python train.py --n_layer=10 --d_model=320 --n_experts=256 --experts_per_token=8 --d_expert=96 --d_shared_expert=0 --activation="geglu" --moe_layers=[0, 1, 2, 3, 4, 5, 6, 7, 8, 9] --router_score="softmax" --normalize_top_k=true --routed_scale=2.83 --balance_loss=0.00216 --balance_bias=false --router_z_loss=0.001 --router_noise=0.3 --init_std_router=0.00971 --lr_router=0.00104 --vocab_size=2148 --norm="rmsnorm" --norm_eps=1e-06 --tie_embeddings=false --optimizer="soap_variant" --lr=0.00311 --beta1=0.95 --beta2=0.98 --batch_tokens=[65536, 131072, 196608] --seq_len=384 --train_tokens=1464000000 --steps=11278 --dataset="wikipedia_en"
Below are experts of layer 3 (counted from 0) of a mixture-of-experts language model. Rows are named router (the router's row for the expert), down (a neuron's output weights, with its number) and show model dimensions 64-127. Each number is 128 + 32 x the weight over its row's rms, rounded and kept within 0 to 255. Numbers have three digits each.
Before each expert's rows: "comes before" lists some tokens at least twice as common just after its tokens as in all text. This comes from a sample of Wikipedia text that the model never trained on. Tokens count by the router's weight.

# expert 45
comes before: "the ", "a ", "his ", "its ", "their ", "her "
router:142169160141154122206124129181160150094124146115151111110059193094145133132147106163113123121172108124131075137071082086100124085121121131042118111113086101081145128183152100116122099125048147
down0:158160083107083174128147121138106069128132092081098148070134150116164125140153106187099146157123169121121140153098127123146120130102167146109146134141174123182106118118083158143107114127094123
down1:131092175143112166206089106155127130116102129044163101153125120134095096162119180128181157146125131125120133155095140107157118139163123130157124192149108143137144082171122170128196161131155129
down2:116148097133130124140126117116185158151157080160130172110072159153182128108073195111099099068154169144165137129149133110097104090156174095143126101092118132157086251127126081109096151096148124
down3:148181132163060135163178155140101108146173122142128098158127126147086137075134085097094140086164146141113057147109129124150150097095131136188190137138147098088127098039145135219169092106126149
down4:121150140123087183103127106115147141099168099177166100108105149078120114145118104148105214105161150083141112125060144091112083148092185146108168083111087128150092124102161130134162126167105130
down5:179128093074116137160112082107042204133146145087108144068117164118085145140079101129132094132157147161111192107121136103155161131105163081076162111103123088145107132158154088073122109111171175
down6:160110109139181179161181197153094113130127171126125155142158180221146126121128083097117117091169168119100175173165103130122190103171125116111160091111117134138139137113102093064073152202128140
down7:191140156178134111085125148069111111132185158121073144107159124138130105103105174111142133127138181092154125139131100109134112114132152165147087107119095118137130128069154147165188119110117193
down8:125111155130148122145141063111083134089173169142169090088145131118164121157200124112127142121101149125144155084141139174136125174078066114070145134130114140176136120103084186114154150114175144
down9:095139119151097162132049084159162058105101146163182149128128165108163168092146132134107127106163153186085132123078177165119112122162079142156142163144183097139145112148094173141204112141151128
down10:150152141122101080139117094132222137090129097116119143117122165139106125147187118166174089083103116142164103122129116169074185135094111127087145112184097119156099155138148146159133185139186122
down11:096103126164134152112191073129092149092127149132105107116077155144147200135179141155175132111186106095132100178139126134124144169152122134110105146153169084125192157108130088073150179131114118
down12:205118120134104088155149094081139138146096122113099173185124125101143093190141151173118161088132150128108088150045154099094105042148132085137168101183124107096086161159198097112127035124049167
down13:115092162064161138142144091127098171114101148161133136149171114089096120117147195148138071158173126083117194143164117146141128159183125137079099162105133171094133136137090163113153128128192162
down14:117164106134134105139160108113118136085082132045157057106096165153159164134098143108080150082090164092091156154152116149086113130127182143125121116177156167104126168138193107155165196123131146
down15:159165149087139155125086144138105051140148106152177146131084157154156105151107132143159141184120128129144157135120119196136132093157106117107180120062154110113142198139157084143113087160103104
down16:097079084170141156131164117134123091162139100107122084132119128135101150125150149100115058131105139109143140216158090108114124142129180098115157103116134119119138137102197114164120129168185151
down17:149174079158142091068115102118120141086127127113117077087127143089134097167133069076087093113170119154132140166225150123093104128119133115079139105147155151112125150081173090154115128193064087
down18:137085139163163116170141086128115160151139095132152163131082129100165079111059093115168173141122132133144140133158071132135093169058119103120102151113142130139167141127099167144151092151156117
down19:145194137130175144206100146159125072109099116109152065109108082102112158139059145099101177163162165095145171061122147140158155106115134118170174066115135152160112127140134112137081141126105112
down20:197177090121108136147140109098043121087140128112090140154072081127136125131130114123085141058165111150197083145101148119186100103160144161137178143076177147122146174076182132113142147180097108
down21:110140087117101076105134136136121108135112132099121153141166153120152152176188115067146183093174059156116096176157151135084097174099121151125166098081147144158205113172112134163125129126075143
down22:093113101137123138176185170112130225117144147120121113150133086109133102067106129126131106177208174145126180210121167137130113127170103091174100133076113176193115114183112078111132142144145102
down23:127060166146122066133091124145095131079123089179073065076160125165130132124100157143089131166097122069075169126145131120201154118117133113113140093112142129129099086080097161090135148111164106
down24:126104143112124130115169167110115145145068122125174104153057123185097215090091116075164087118163162095108159090209152129194113091137099069148150075185141166096117128181126134114104121069139144
down25:085115096155095089186136121195124152102112124121170145136131155093095126107148052164061102096097142132113161161071105127147125129151115095126162166120139170185132136116122084143139149130118175
down26:158074155167110140110157112112168130150149150144173133110158164171140174089170095144125083154125190132099087176145091139109137084144112145148121105131126118177100104139100146136127083173073056
down27:154110160149197106154101223124140151135113144161157165133139136071142121148092191080127137153145114042124119091134096075154121135081186179100142152142092096118098163078189115100167125098156176
down28:111147133124093121141119149087108127128106117176173083148048085157081184134124133104174142145180190107163098106078148167176086149109143161150135122172161161154099143126107103148116111072124162
down29:143176129132117090106096159145133128107161104063194104158036127108132115111127151078152144104095063130079167116185107073154130103179103164151120105107197108112133107153117086129129140114157143
down30:140081117121144163088146165113097131165143140194141137170123223079113088161108101111160100134124151165123177145116040130131142145136155098114096114080071151111159194093141145115129077126168119
down31:120093144101106146139165122128117109193182114134060127140145147170105104119135092167099063156134157124126166149147164090147057060134152077098143098144103146136119094056099113094118074100123127
down32:102094190098149082098143095163143088138157144119114177159125116148093128114130069112068118132122088152145125164105163088151126145151132183092117136109152136150111097099053135129138104145130117
down33:148182098112092116171159109122079194100106102047136138083130140152085136128112138068070146116151183201148171177159123162127085087120122138148164081132137149177084132124104125102105112083118178
down34:114124183161102176137139098197110075112184161180093085067133119142116119129084129175123074168140156142068147121145115159140135115098089136142135118185141075084150061098126136114111128107185141
down35:113170085125178126201135125119047139106138119105134103160154139170117104107145171144066116154163113130070118186117173140130120118149138120084101175147147129145153140103117134068111090100120166
down36:166117164072182146087150137093136148120140153094097123137124153136137079127121073138143126168072132104142084131087116137099187082110130085185131100127157140177171144106139146106120075184164135
down37:076071145134145118092171154112057148106143112178142160137128111132119132140079149111097168160109145155123176112174133125132128177136144075139144083143112157128082136141070167117138123135100136
down38:119143161080117143106111148129129212135170189108147107184097104141167134103083115128137164128133107139166124129102149127118116144142106115112094126096142172165153144106120191084059096166157146
down39:154121085093124099153117164093127159085102085075144121161072067148068140119121118114147121117191102100136148145119121134139097120114136081114150086178132135142092119129134134118124146098082115
down40:093104159140172091131108080163143175167141116110139174101193158117166104153161136134127150141107122158064106140130140125076200170129074152108107116132132105151127130130079163132053156123132182
down41:154156130118184192113083112147127116143196135097104103169110092124133045115153178171112122188100112131117122130090128141092174156147103181107142119086105076095107111049112138148156081136119191
down42:184143159133189132132108114186150132096135039154139137151123163108093073151174097124119089132073125143150112140151177136116071100133192165069067159123165073096182164085117102227103115192134127
down43:122166154167116161122138137175099064103086147128145152111056142135087187127142119139102085071127159113160136143151159161139085125070095128173182145120072153193077103147125102084118199138105142
down44:133141106125152111126095115108131117117116116143112144133072120057123112064121109120136159156079136176179106072130064141177081120138092130154108092068182113126152165135097117106117125195133119
down45:160154070138084137081183127059150152131147105143105099126115116161114158097132042098169135108146084136137104087236157128092167110084116210145137060099181104147121118163137089109085142150124130
down46:122133169100176111163139175117105109148158130104120087184099137154137128089135121137080109177111056112087099096073149179110178085125121146095077155112112100107134095102120116159150104161140121
down47:124130160101140186166101158101168158124123091117161100096127068169064116139107118140146108169158166060130116149126112173123122077140106161141114062163156076075125160146162106163093119135154088
down48:184196101183108153112137114108080128120097113127154188115146191146131142160172111117056175093120169172158158179157184182172144127130137127107143138146135130079180123122135116149095102093101148
down49:113124119145119170159091112114153098166137076095109138190166063117153123130141110093126115167120132115132135198107125101106099126104140127090160143130179175157126101140112101109146162167160120
down50:046122155147182128127175092181150110120111109149163127098109181053078161163110091140123129128172103144151096194092073081106123153108139096119118095147130091136103145142135100091113118123130069
down51:146120112091147092104138115068184086149062119166195150139121160123190149054116131140054203097149129173118160145111081130124092149138092120153123081100093115172163100166088157073095143075163136
down52:157095070123134149145112072127108117162080145184171112149137131126163137131129104103166153086079089135188137152171101190049079109166078134113140115136152092098126141124069156112111056132086136
down53:131105071137095175108117087111124074130109144153108182089117094121152123124114125146174116154038125088131134060167119128148097167121075170120130182096112115149137122110108086115130182171131133
down54:151133080091097120111185131106171138113147092130124047128171084121168094144184090148143113139134087156166094090116111111143080094139174091091124143072079096135097084145121121162137108096099134
down55:132171126172108098096232123118157141121132120110141125189089066167066074154088120114150103135148136109097158122124171137087147191158151115143080195103138169140101197154101187158077090134163138
down56:171141095105114145184140144123115120074114130151081050094063093132123113127126048159056131150205160115111135142129170118130085082144113109163197128142129136163108139113167145144133131112148095
down57:141142118122134104177095179142120142157121172112150169113095146149164097189142148092149146083150152082138175166078115111131168101092139160145124101093163038124152199135132143105188147149171095
down58:098181144123150073112140167142139135124126084158147142161117178096099096121124131132092095144104082124108119141114140160161158161131077101164095103132124104187120140160128168120099167150141115
down59:129112160070187171118114125114128168071149145183113059113165124170168147135097133171155061140171139163143149177141100123139043126133090157106117051195188108074081142210155142122138136107159091
down60:106118132108141157180169179135151144205172143163052134159128130129151099156121188131136088085122085141131124164108098144080150162143139092142152106087189126089132173127158150113169114148120114
down61:133094079138113124099122137134099083141121131177169154122094083126133131131076131129147116094121121111150163106179090171110143122108134112137141085118149163067147117136152151113090119185136195
down62:117147108157146151120172096080173149160145134117086117141152139135097097128097141169112159113113118150152119121090122092113115082157114106104178096185100117153104135117174129126165152136114157
down63:161108133160068164134151165149097130099154084129064157158102172138087108138087163167115090156114122134080197106069076086108130150145149141118120077157113180158122086175120145139148122181147150
down64:084180157102142138156177114186083152085129186105161168155161126135113215109098183108100143158063173131095138170142069190085141113145183112097172163131098170133147110190122158110164101099145149
down65:049155146201133114118146134162124127099091106149154128096115133063135148090130187138093117104103167118092186124091105111132056156114105159061100205123190130084119090080114162128064144150122090

# expert 228
comes before: "was ", "the ", "is ", "had ", "he ", "also "
router:120164157175076111143099134135112235138076142121184090108119177105121146200099118129119119150168084126173119111122121085115097100117094087130172053108100115129118111140130118083128127072017151
down0:099128162125154145125169198123156136152142187130054172026163167086208099127169121150104104177065129114112137095073132174135175089162170092111127108197103115097145117100111130141174120152112078
down1:142110102172127156088100065134079208064128175152173089146123141075145130161103123154177141132150129151112134084154121123127165083168184089172131112076092153157121108175151110078093138085131125
down2:120063120155161107121186164079119063141157111126153122142145106142113120085129087136139118125164098119139090127113164105111088137176163138119145129133155146148118149075093143129190138107133151
down3:180123109083111125158134094092107126130180142103157098096135113101159105075092167161121156152115114148150132088158174089117111121141086099105174126089164119139138153157129129111112127149215131
down4:121117135103092123108129134157135121162102120146111093113173153036223113128156131210121099144133151089094094081170142124107204142112134100167148108137159088111113163135193090113126149132172137
down5:105117079077142165193160098113055096152138109159188147149091099138188141128133116158096162093143113090121166178193107115121147113069091136136131116226144099128156116076093125105079151170082082
down6:121147164098106085144147111152135141123113139113159113152109075145123121113101129201113162169109119192176117118135094141130148121127139145169107105160120091131158155139133124157111185151128118
down7:116113164125140121082089121163083075097088163092094055142127165145109064142133113072112152093157131178167116171140137130123214115157074118144135167164124178089128132148095132165057153120169128
down8:155114105130135091195138111171143154145101185173138124103091202132159152171142141137125082173105142138140176118157137166091101106163171145122150085106128103165138165175104071108128074143068142
down9:139086117122073163194141191102135114133149089171042037168148134141092095180101120108144117118113110154170127118143095102129138156128138163168111132129094120125101109077122079130144092133139091
down10:098139124168101115137129150131164119129071045074183099100140156149111241162106083168132114111177160149071174114089121094173146114147144148142132138154086176113105074087145101120191135105066126
down11:133168116103167179120135125145111117087115172136167141139121139089133170107113114155098140107147076130095143104148159093120150187082165156133067124135090111134177118164105103122150141123066094
down12:103140172146100172182121139094148115129120161098109102144134143123083066101069092115147130151107147148111146104139189105109099084170148094133135147114117192136148118073120135104181146121166163
down13:149176082196102101165135080079138137157125101198158149119132067138102103151126095112135136138067134143133050081124139124109160162136144114131147088095105172122154137099167128148104143115129136
down14:115128135121126201090089112110190180142135101092139124139084133156139134132167100115183123227121161128186048073107151119118099143118094145100127132139104118101112072187138110111161123131153128
down15:074143099113134148129135115120164134095117149080144210174124126198096139123106154141113070172080130153098156119156134057112116128103169166086143140136134148163138133090066092151139071107118148
down16:194156091190157153158111158122109121119147175151151079059100115094090139130133131109099119111194143087184146125113128052130102162141136137142179124113150114124107145139113076099161084161073165
down17:160088117114167117169103137102079126110102130149144093174152081128172132113100123180155131142107180077159178140144199129127126107149165094104124173145062111084115133158113108122121201153111151
down18:105162201186132080112138133124083120115130173091105125084176122154121184166148178113163137102172206115092153133099184145145173154147144160129150146147062104135178138097208149072114106123152053
down19:196163155117118151082156153110142117100146135171112078147170137094172155134145144144078156164121150098142140172134207139159156154151150083122122135116127143171070103072130127179105148091120124
down20:128164142124092160172139158158174096101117129129127152096154154134097139131059167127106131186147224120133191097086145096115071123147191180163107111157117071110108104102100119082134095093145150
down21:140215130130097137139117101096081112147067125067132200171078115117135214087090199108145094127109141112091081119103160124138210119142106134142163116121139116154122124176125090140160149132201131
down22:115145099129129096094136150180152201167129138150114185111129123151162152092125103113164155114155097164159148151149125139133126070120127140144101160154076134152147183095110135097093164072166140
down23:144103123134149107068101149136095127120097133145093140069110120113160146142150107087133180109107141164097149089130110138181154213106018129088117189092123122182120180110107163162108091157077135
down24:111155185138188079143162128128124138140170101111139143153229099145110126121127188155093123133172172117128182154103145101126114093076175122081115103161085162082093103083150067114144127114170134
down25:120089137134123153075087097102176139115116092184136147128146145077151139062118154180121122088130089059135126107142112138124112074088139080142131121153150053142180104125089150128104101146095161
down26:108121103150130054112170098142173094103117099150109131109158092130110154119100154132111141049112135077131148126123079101127155099124132165187165164150111177160157233169125172119144144080139072
down27:110141106126101195089104137148084139094137178153083186161082089159143112142098115075149195128112130112089190112187138161150127125138058107171163183074154067136172179120141177146090122162129108
down28:134134138137207185144088128098150149160086184090093101146072128096138147119087151134127104133143106119093190177119150105117075068137124125129039083111112227177127105095082162091151152171173187
down29:105071072074136139081061137181047184104117133128104122059136201179184141136149218164105130143161137085073090102143159101159143180095080100140092157183111120081120162119117162125134081132096108
down30:104139081111155127113208125178101149142203091103123077126130161158109078138075145127160122149100165118111129172167123079167126151114155142088176172112214139140150104093122098121145166119182174
down31:145108122078106095120060090094085153188162102140137083093136121116139111123128131115128128165120146068132159145099167098125132133121106127104152065113074085105163112103127187162133056100155108
down32:098109127122111060086067122109097163134125124117141132107131136141144142158179134127132133108159107119141064139118124135095141210110103142113151123076183157118141167119081169145121127131186115
down33:134099083161093137036140117096105115111102121176172130142051120084087150136128141131108143149101084133187132135137073152171084174110087123138145174038120137122082179144152106110099158116165157
down34:117148127093206095180166158090099101108093108133166131108125147126162129116116181130122083067163152131117157101106091121127168159104082079106121142106158103081144150163079116133123107116130145
down35:055151149081128145125092101095211219094154124153104106120162158133136133140135071164143125138130092157044131026156118141119109144162132112144139152127142184114127131109150130080125108145113145
down36:134082115148127079201056115104199144123074133113133113151099105139105083083120131128111147077156162123135123196133152156084115124172136108103094126115107115115083057064137144126172095098185079
down37:148100108089087113162100127152126142138152129082128151133127175082095144164198115123160129254084160190103126121116118157114113101155160079191150139095164168103151076120136115168191139144115163
down38:126174064119135113098167138098162110120134089142138114129126078135146049123158074105144111139123094108138154117100114129189206123109103112131179107131161160129107121121157114107169118121137107
down39:150142170144105171158211139104154154147111086104082113125152185120157108140130142134152099124157202132130095151140171120063136136141109176119113073119105176098130070119170086209111093107129174
down40:110107058163134091126108176173113121153115103114129117168143134136185109160151159130132119199160132166153137174120117086119115134131142107132105099133160139120116140095094143116103095058092100
down41:172108122104103043115078107130144104155116071086174108195060106038138097071112146138105128164126099123164097087126091126062145157130083126084138136109156146159084103114136103124104107132164128
down42:110119152140096098098091159114207120093105136082142161116148160140138136119107111110133140058141166181139135093112098107136082126106098141085114147131153172198103053079117184100175146073079138
down43:114153170202083121120104131163186137128045138102123126122166149119127150093146116078107112085165142189115121124133155103112109134130105078158073102163112142193088081123100194078149138096107116
down44:055095065119132076113054085107169112118157077145160148170135127135066141090125138160068098150146139097099171131180126094138161142127089108159108114077119112152139121110082130115110184163140154
down45:146086146165041168119153149090084100149083158160071134144110175094129067141104121052120171152167129166096072156132200159114080109125081138086168073153164161185166130136121154107142108117119093
down46:145145156147162039110096155122124199132136163124197066096155174112092107112148098143118125113173149123127112155147142091114131050159161201158119105151172133079138163111148137185139126090100109
down47:134145161117182095104116110158165087118138039165176069154176211118178149160116101161160164128144184117137081139175123099125070124150126093136134131133125171118159155081178077165097110147141137
down48:111096117139089115135126155073168109105138088123120062125138137142126102163076103188181108077085082168131142144084140073203206131088074126175156134125110103091093075145132121157196125100072076
down49:128090167130160107096148111134113137060107095105141104117102089106138162156134119140089195090107157071144169118110152123102092140128138099091085115108152151121143082129128136120150175142138180
down50:069165169157100158136163096120165146078135151192119108134163144151173090088126093157117108118118081130158131179121162157162126103137179156179105081061052205157121111141091105211147094101158091
down51:102185161089092063076229200091106103136138128193112114122168116150164108110144144092112162115179199118139113132077140106182105170154162110132132120121131142104151152082085172191132153121140090
down52:077146098157094157164101089099136107115166093076131127130171173111122101157160093113127077139150229139152100098139144058152158141108195108137135132123053082147098172144166078142169190098132088
down53:134118104171072133162146113156103135172145177081138160082091169123126097149186128109110086085090116167154128152180172155133139055153093188115192096175103149074142142127065116152121129128138161
down54:144095124189129157184143158149005168134154110162155100156163149080053119132093107109143125149134050131112115140135162107239159125126105139113075146186138132184161149136116145134134144098157108
down55:092112161177134114142132123148173176080147130125102130152166193116085173138120070117093109099135174119114195128164140115198123112100156154119064130241134116137096121136110145094170071107117083
down56:102122174127156148145080151097138160068177115140119102089133139131125120169141112099115154119136112097100109118081174154107140098144183131124129110149111205168057105110095109150157136132163136
down57:095217117140147099087119122140114127119106147151205071149100060172138125099143121133097101175098141206127110134144153209142136081111053200028172115122158093088150101169155140154106098125185153
down58:139107150138086140142084093160135089087101126190114142168071149159122117128173088136130138150090102117130086109100135138146141183101076124157127146153134071152160200149104138157100147149107116
down59:139084063131053065149145149075112088122073135116152150085125118083130112129144130167172174165047113111136095160123133158094099155158065124185126078123184146069128140117075089130144130127145126
down60:164097111151160120128142135148122144108154090089146160085145114093137128138100130103098151157163112154149132079103103071187151202134163173103145181157149194124112105131071158105075135120148092
down61:131122128164142121099089150126109147168106153159053066176119123132124131156141171091080135185155110122115139176121080125091156207130099107123113124116169125064144148129191129158132128077154098
down62:128141120156078101183167115126052102117145083107087160137096123141034087146161112140151031132132143099108117127127174162152093131137142149112185151069108228116145158159117116092143146098134104
down63:124148153158144171147092102104104171077164162226148118166104146100159135117137088096127146158093113137184065058089132126159094137133106145166127141112142092098125159155133138160146185102138131
down64:153134149140099105172154102130095077178126175090122138118136126108149136133157140151152112145136070124096114226194114040165125104141086081136131037110096107156217176110087140104100110107160193
down65:074128135162170202118152113143125182117140109120128128170184158138094057161128126132104129111191112107115121126167205094124137081102133130128108087133206108158140132119177139143131148186094148

# expert 253
comes before: "the ", "he ", "a ", "it ", "they ", "was "
router:108136172139110121160079105157155125136088101117141040096078182083147156135189130164079126114172101126126081132062135125146102090072097128044125124131124121107087103151166121126119113126009105
down0:121196124072106102132159121184128075139146058100140115121142172186123077134159104203121126142091117121113100143111166117059130134126106103136132143144122142108153121101164158163080161114076103
down1:120097089134113111108142088113096122124112165150127086131119126066189121149114123103177136132112070175085103065132159137061104148094123185102095105092138098108139118121125139094137115131111120
down2:104132093131095138114127128153107191145115094105146146138088123120131146147064191134127126133100192135150168106163141121140124138064123131146126116105111155190120152122112165075094148090142112
down3:141173076127178140138124108142123159095177127130125138105104135139092201088118101090080121124144110131176164129136132109109110109133197147091124107112144138115123149166085130130122104120122137
down4:168130108174082130168150107084103153137168111157148152126132161127115179107168096170100113123096170096097146151151096134150130145137127107099140074150091110150083115149157084095117123091137084
down5:106165125162121134098127177140158124109157106143092098113166198115121074144121135170103170140153182153110114161171145115116147072075160071133126104148186065069134143100133112142104132131134114
down6:098100133163105130110153138085096173112109117090112094117095150110140184179183122075136137181151109145092147080153154188141085188133110153164113114144166172123131109186102099154093155147122154
down7:173133168097106123097127121090127151139122111130150152201149098126180173105139111067179121116181073115130103080166116151136094165135132116111125130164091126154131126099127112126171167159099114
down8:083092116126148156115133149115080115097121132121144137067137136102174100094122158157137110104138066121162199090097204130101122140196081131122206123091147070156178101155110078141139143143102152
down9:108166119158153155087139078094090127103110154128171141131092119118121169199124128094117143085165194136115144167149137068101139072142181104123096094142094110152166116182096112119192147032171141
down10:131085170074105140139194130070148167144132126142100165115163116184154135144120097107129143066122080101097099130094174072141035119112127107121156127105122181106138101128172122135137172166093141
down11:141146181140114072104103093110090122129125080075103227078165077120151124113065098132148110130149093158154113106194106116173103158126108096122134135112178131131170173148125123101153093141158143
down12:139141081092142054063157139104180114105087126164146157143101143123140123145149119061200170114125151134146069097120137181066136157114133157127147144185143085108103192060106127138054102156138110
down13:118131088091140089122091156149109140119105106152121192153132099132139127129181114123120123104136075125172202122177085177131104149103144093154161217137074091149131108125087138169070125119119168
down14:155141132195147028181109167126144147101071142103124085136084153136137115157125175112093190136163070124163095115161156165126122137063134133099078182131104129161131173091139152125141082111206153
down15:131171139139102122135138105101090169094062164141107169118123175163135161154143107149141142160153116160219136206161128145174107101073061166133093082127090129115118172128147100129158163068102190
down16:092084107149158097135089117141081136059059094130173100120083131136132089149160107114161084146107101118125116147135131110123136176102114093138112140158120105125126205114121166100079147130179128
down17:129130175116101065189119110109098098122125137168122147100151113160118106156140160137091109157157102099196161100179151067105182128143146192118151166079129073115079145187105113087139144144145103
down18:150068165096133126173125138078151088132166104161151091113112171110152121115105196172172155178149115064161098095103136152161132108160078119150074186113182135168138112153091080109126143127139174
down19:134158078101135131106193142100159126135107124085063177121204168106118113176175170115151135115181138098164087137086060147125098168119182127154135141140146135121117202061154207138148084096179110
down20:102137147119116132072118131098141144122165134097138174132129128103121102130086128142085071115159124168142115135171122145105153145145121212150139140119103093134128168194143173145137195135136131
down21:115091112156134091131161143147145110155133197172117108108143103162112131133123091099157148112092122172140081127145090118094145144114103149131116116155134109110149185143068118169109053161137159
down22:142097017185120049111136134105113164112108153116170103103141086081125112108159089138124183124182109167176162168137145111064135134089096101089098071146147048124164143093118112150105153142153130
down23:115124083152149173083106078167123081176134144137157123092130176082114063064118099098128194171153093142085127103128141120131154142103162144141108150140125167136158059148144127105170092163113117
down24:128172096132143192137110065119091077163179115131096144169107111142087126137151168174096117198100134136096089173146125147107129126108125184153190071098182120055127112102086161148155082157130165
down25:115127134118088099074151126145167176128093128119105072158207177143103115125147114106109190092106121162088169140111156143113188115095118195076191141121101090208060126145089164110149156096115133
down26:130167166090126111110133101165103155097110129085149099112124132147130125147128094151152138073116163101116135138158101113096152120114173155153081091201124109089119148139191156162103188139132128
down27:112203112107110116147137173110132081070130202154120158107145125127133142172184127139143112149102158159150156190184153104126126063144166079116156066146153097107173125172116128136119144121149165
down28:156139090105141089077115100143068046183097138169128149110128072127075114070169163118133166145122109102183114121157135133084130112151134129110144092116191177119117110087133116126131117119163087
down29:100124095085148135102094074121126152087126126081106126098143163138082102088155188167159052084102091110159092132144135158130117138220163088154155103100184129063160112142125152186122118139148120
down30:125129167104180157156129103114177107093178151121125152055207143098125081113157074134129141101160090137119088160124076081159127171116173157143118183136085110127128121105149134122193155127150104
down31:085187088090143074149176116150138093127076116156188111132107107135058149145092104144143065123204149134172142152151104177107095110096127125131164102154140128111166199098141022130103122078135095
down32:069129139122106116135127097164100105124150185148169124146140102102156162169123115116090125153120109109097115128127055129125140123140155124108106079181100139113149170108122155144071161158114099
down33:176089118164133144114121136127134072148063093149142060120157096161132126165130137107180148146130085097146119064099142147111130171137076141128116136189147113109124098099124124169113164113117121
down34:107174099158054077088155084139134170082115058128080187145117106122166099114138138139125101106103158173139124173212199104140145126118143111123147122140145100114130152179109169064138115159189139
down35:130111131113175135204063105090146159126145105162210130127142098149084071114126066108145052155105083143178095071126107137147137121113131188134114108138109133069157135115116152139107094117101129
down36:121067120089143121180114078151100153184153166059120157087118085092178089126128124107105129165085092154099078170103133105072180136147137113126183115035144165111140151179158126162123178180162169
down37:073100102112169101123166112147160061115113145119126149094121135087134138100155165108084149110147131145148138113141131130110118084153119181078078047149075122176121144141092127141154183100130123
down38:102137086131127109138151092112138121141130121104062137125161100077107130191015116109134128130125096100158140113121110122108085161185137165135144116151114133111132130119114084121123095067169089
down39:123179090159085136128094172082136133103125151122181094175018103182153136121145129107156130144140158135114120114045155096157113092109150111154112176074171099157101129101149101129118110132123140
down40:148143129148125118141136058116081156079175086117141201133146165095134164120111095096124118153175184139139174177161142123079150146145125164104113028158128156164101133177161130151146143073150159
down41:135082155150129141143115145134107137202121102159139139123123132139072166141052146104166106105123126099102119110122098126120126162145109083139130104106095130119120131122140122162169128122090134
down42:123153097106146125113105119097077137114110141114155113161136100180133111070146110166134167102107106081067090058140169170115080133123088046067132147136128104108168156050128121138123191148165120
down43:132137139115134087086128147111164130105184090082100150133123089152103076119109140117117074126164143067149193107109128094135132155108114146159161128159134159112100141109050176085122113187150131
down44:058071150170113126095129062124121150110137144127090107166136155149149076175103088154179123106101105089122102190112136142218165130115155168180169139127106103135121124220111119172133101053134132
down45:168179148164148105110173127090089145174144166099123166156140095148104112136122180164065101098142149115099148115149114131066122125140194127141131137168115152171134076135123150108142174113164133
down46:138079119159166141183092082179125144125130149129158111093137135141106167086144095132107117120108071091127159196142141082082128102150115135123133065104101059130203142136103099110147124105162182
down47:103111202158129146118120045140107115111119208188138100104142166146152178177186099127174105134161106153153124067100134115110109172067135182130131195165096132124101113102110146163173130137139115
down48:095145140162089186185080120143128187128182129142113164140122145112099159123115048132156094102111196139097123112114123105134135074174128154135170091175149155157119096102123131141111124156091112
down49:155205107152094106112141135158073099134130119160174160145133132160154100122128143122111128152064120113120114130138124130067073167191143143086143148156140112132195081126056086128182117111117180
down50:085129179159145138127162104106115092116128201107150150088212186152210126184115097115115140121118164122109166158123096191084182175126157129139077173191108162147167165182160116223144121112141146
down51:078120128142096099157160162154171191164131115148172137132186150120114125149155108124100113158128210096192127117170184125103135169078145136188107108133142063121138126119154123141079152106098097
down52:107146213124096125139114105147110122129087130092151131126133080125115118066098134140101152137131140115098105146135112088128205180105128092155131135133140169112106086123159103140121176108188095
down53:163116168132134086176114165144127134083091089157087103114137132123141110141160114108095121084167113084111092103103140055136096073083190080132134119154115112180025136132138101120169168122111120
down54:129102114077120122088069173145181172139093075118077166123134092095137132115074137120152105198176142104122135118160131144183193143098116132179097102150114100104188148153134182094124163154153061
down55:112136082131131168099167130120079155141110144161121108153103137065105150145149113105129142129161078095152118093169114153125094179143171163125111140085087143139070151092122187156104110163140114
down56:098121113113180122171073114140142088163098087117113142119067076144118143090140109146150121145151134162144098117070192127141122130099158099140188057107078137153132137124126159107065149115063097
down57:160150109148129129187128132161107149087133119135093141097119112123161153117140149140124085133180142126105173163119123103098137131054119139148109094107154153167138128132095136093101140123147143
down58:138117140114143088149112167076144138128129100144115165134127138078170131162123112144165133173118166103070141111142154084131106115135128114146046084162171112098144156106163172154081109128144116
down59:070071128122113126101108143106141031155136117148101068065122087114147095109152111115153144116148130074074147131123122167161159139114119109101158119095132135074160107168122150140156194138116095
down60:150128100122122096139183116128128102130161126103168103183106143133120125182162165160126185076143105118166129121088100122121144117100195122099165167104150084128132155179112131119145154149142127
down61:081143111133145199195159081141142131125147132101192148122166158137050153120102109137132168121112170115144183124116108089183120094167176158120146151130089132142102089137150096122146141107127132
down62:079110151114198113151158174191125151219123116236097194126213191100158148142173134202096140129082143165108182162093126114138115091132086168136142166177123137141147119130105149161126114123073103
down63:122127129124111140106080075105181140150159116158149128084124170076167124125113113146166158093102202175132119114205153087169191082108140174222176115120122122136117161147196103133115159117142098
down64:113075110114165133179176131131114149134081120197132165070164120157184112141131123150103152153132120157173167157121150152192118119044159104121151066119106189184125109152109117114118138126138144
down65:124082120094103125097101150134105080148116087195144165099124082130140159115156100071202091120082151093135107073145127100109142089056157184019136159110106105095105150154108142119109156121115082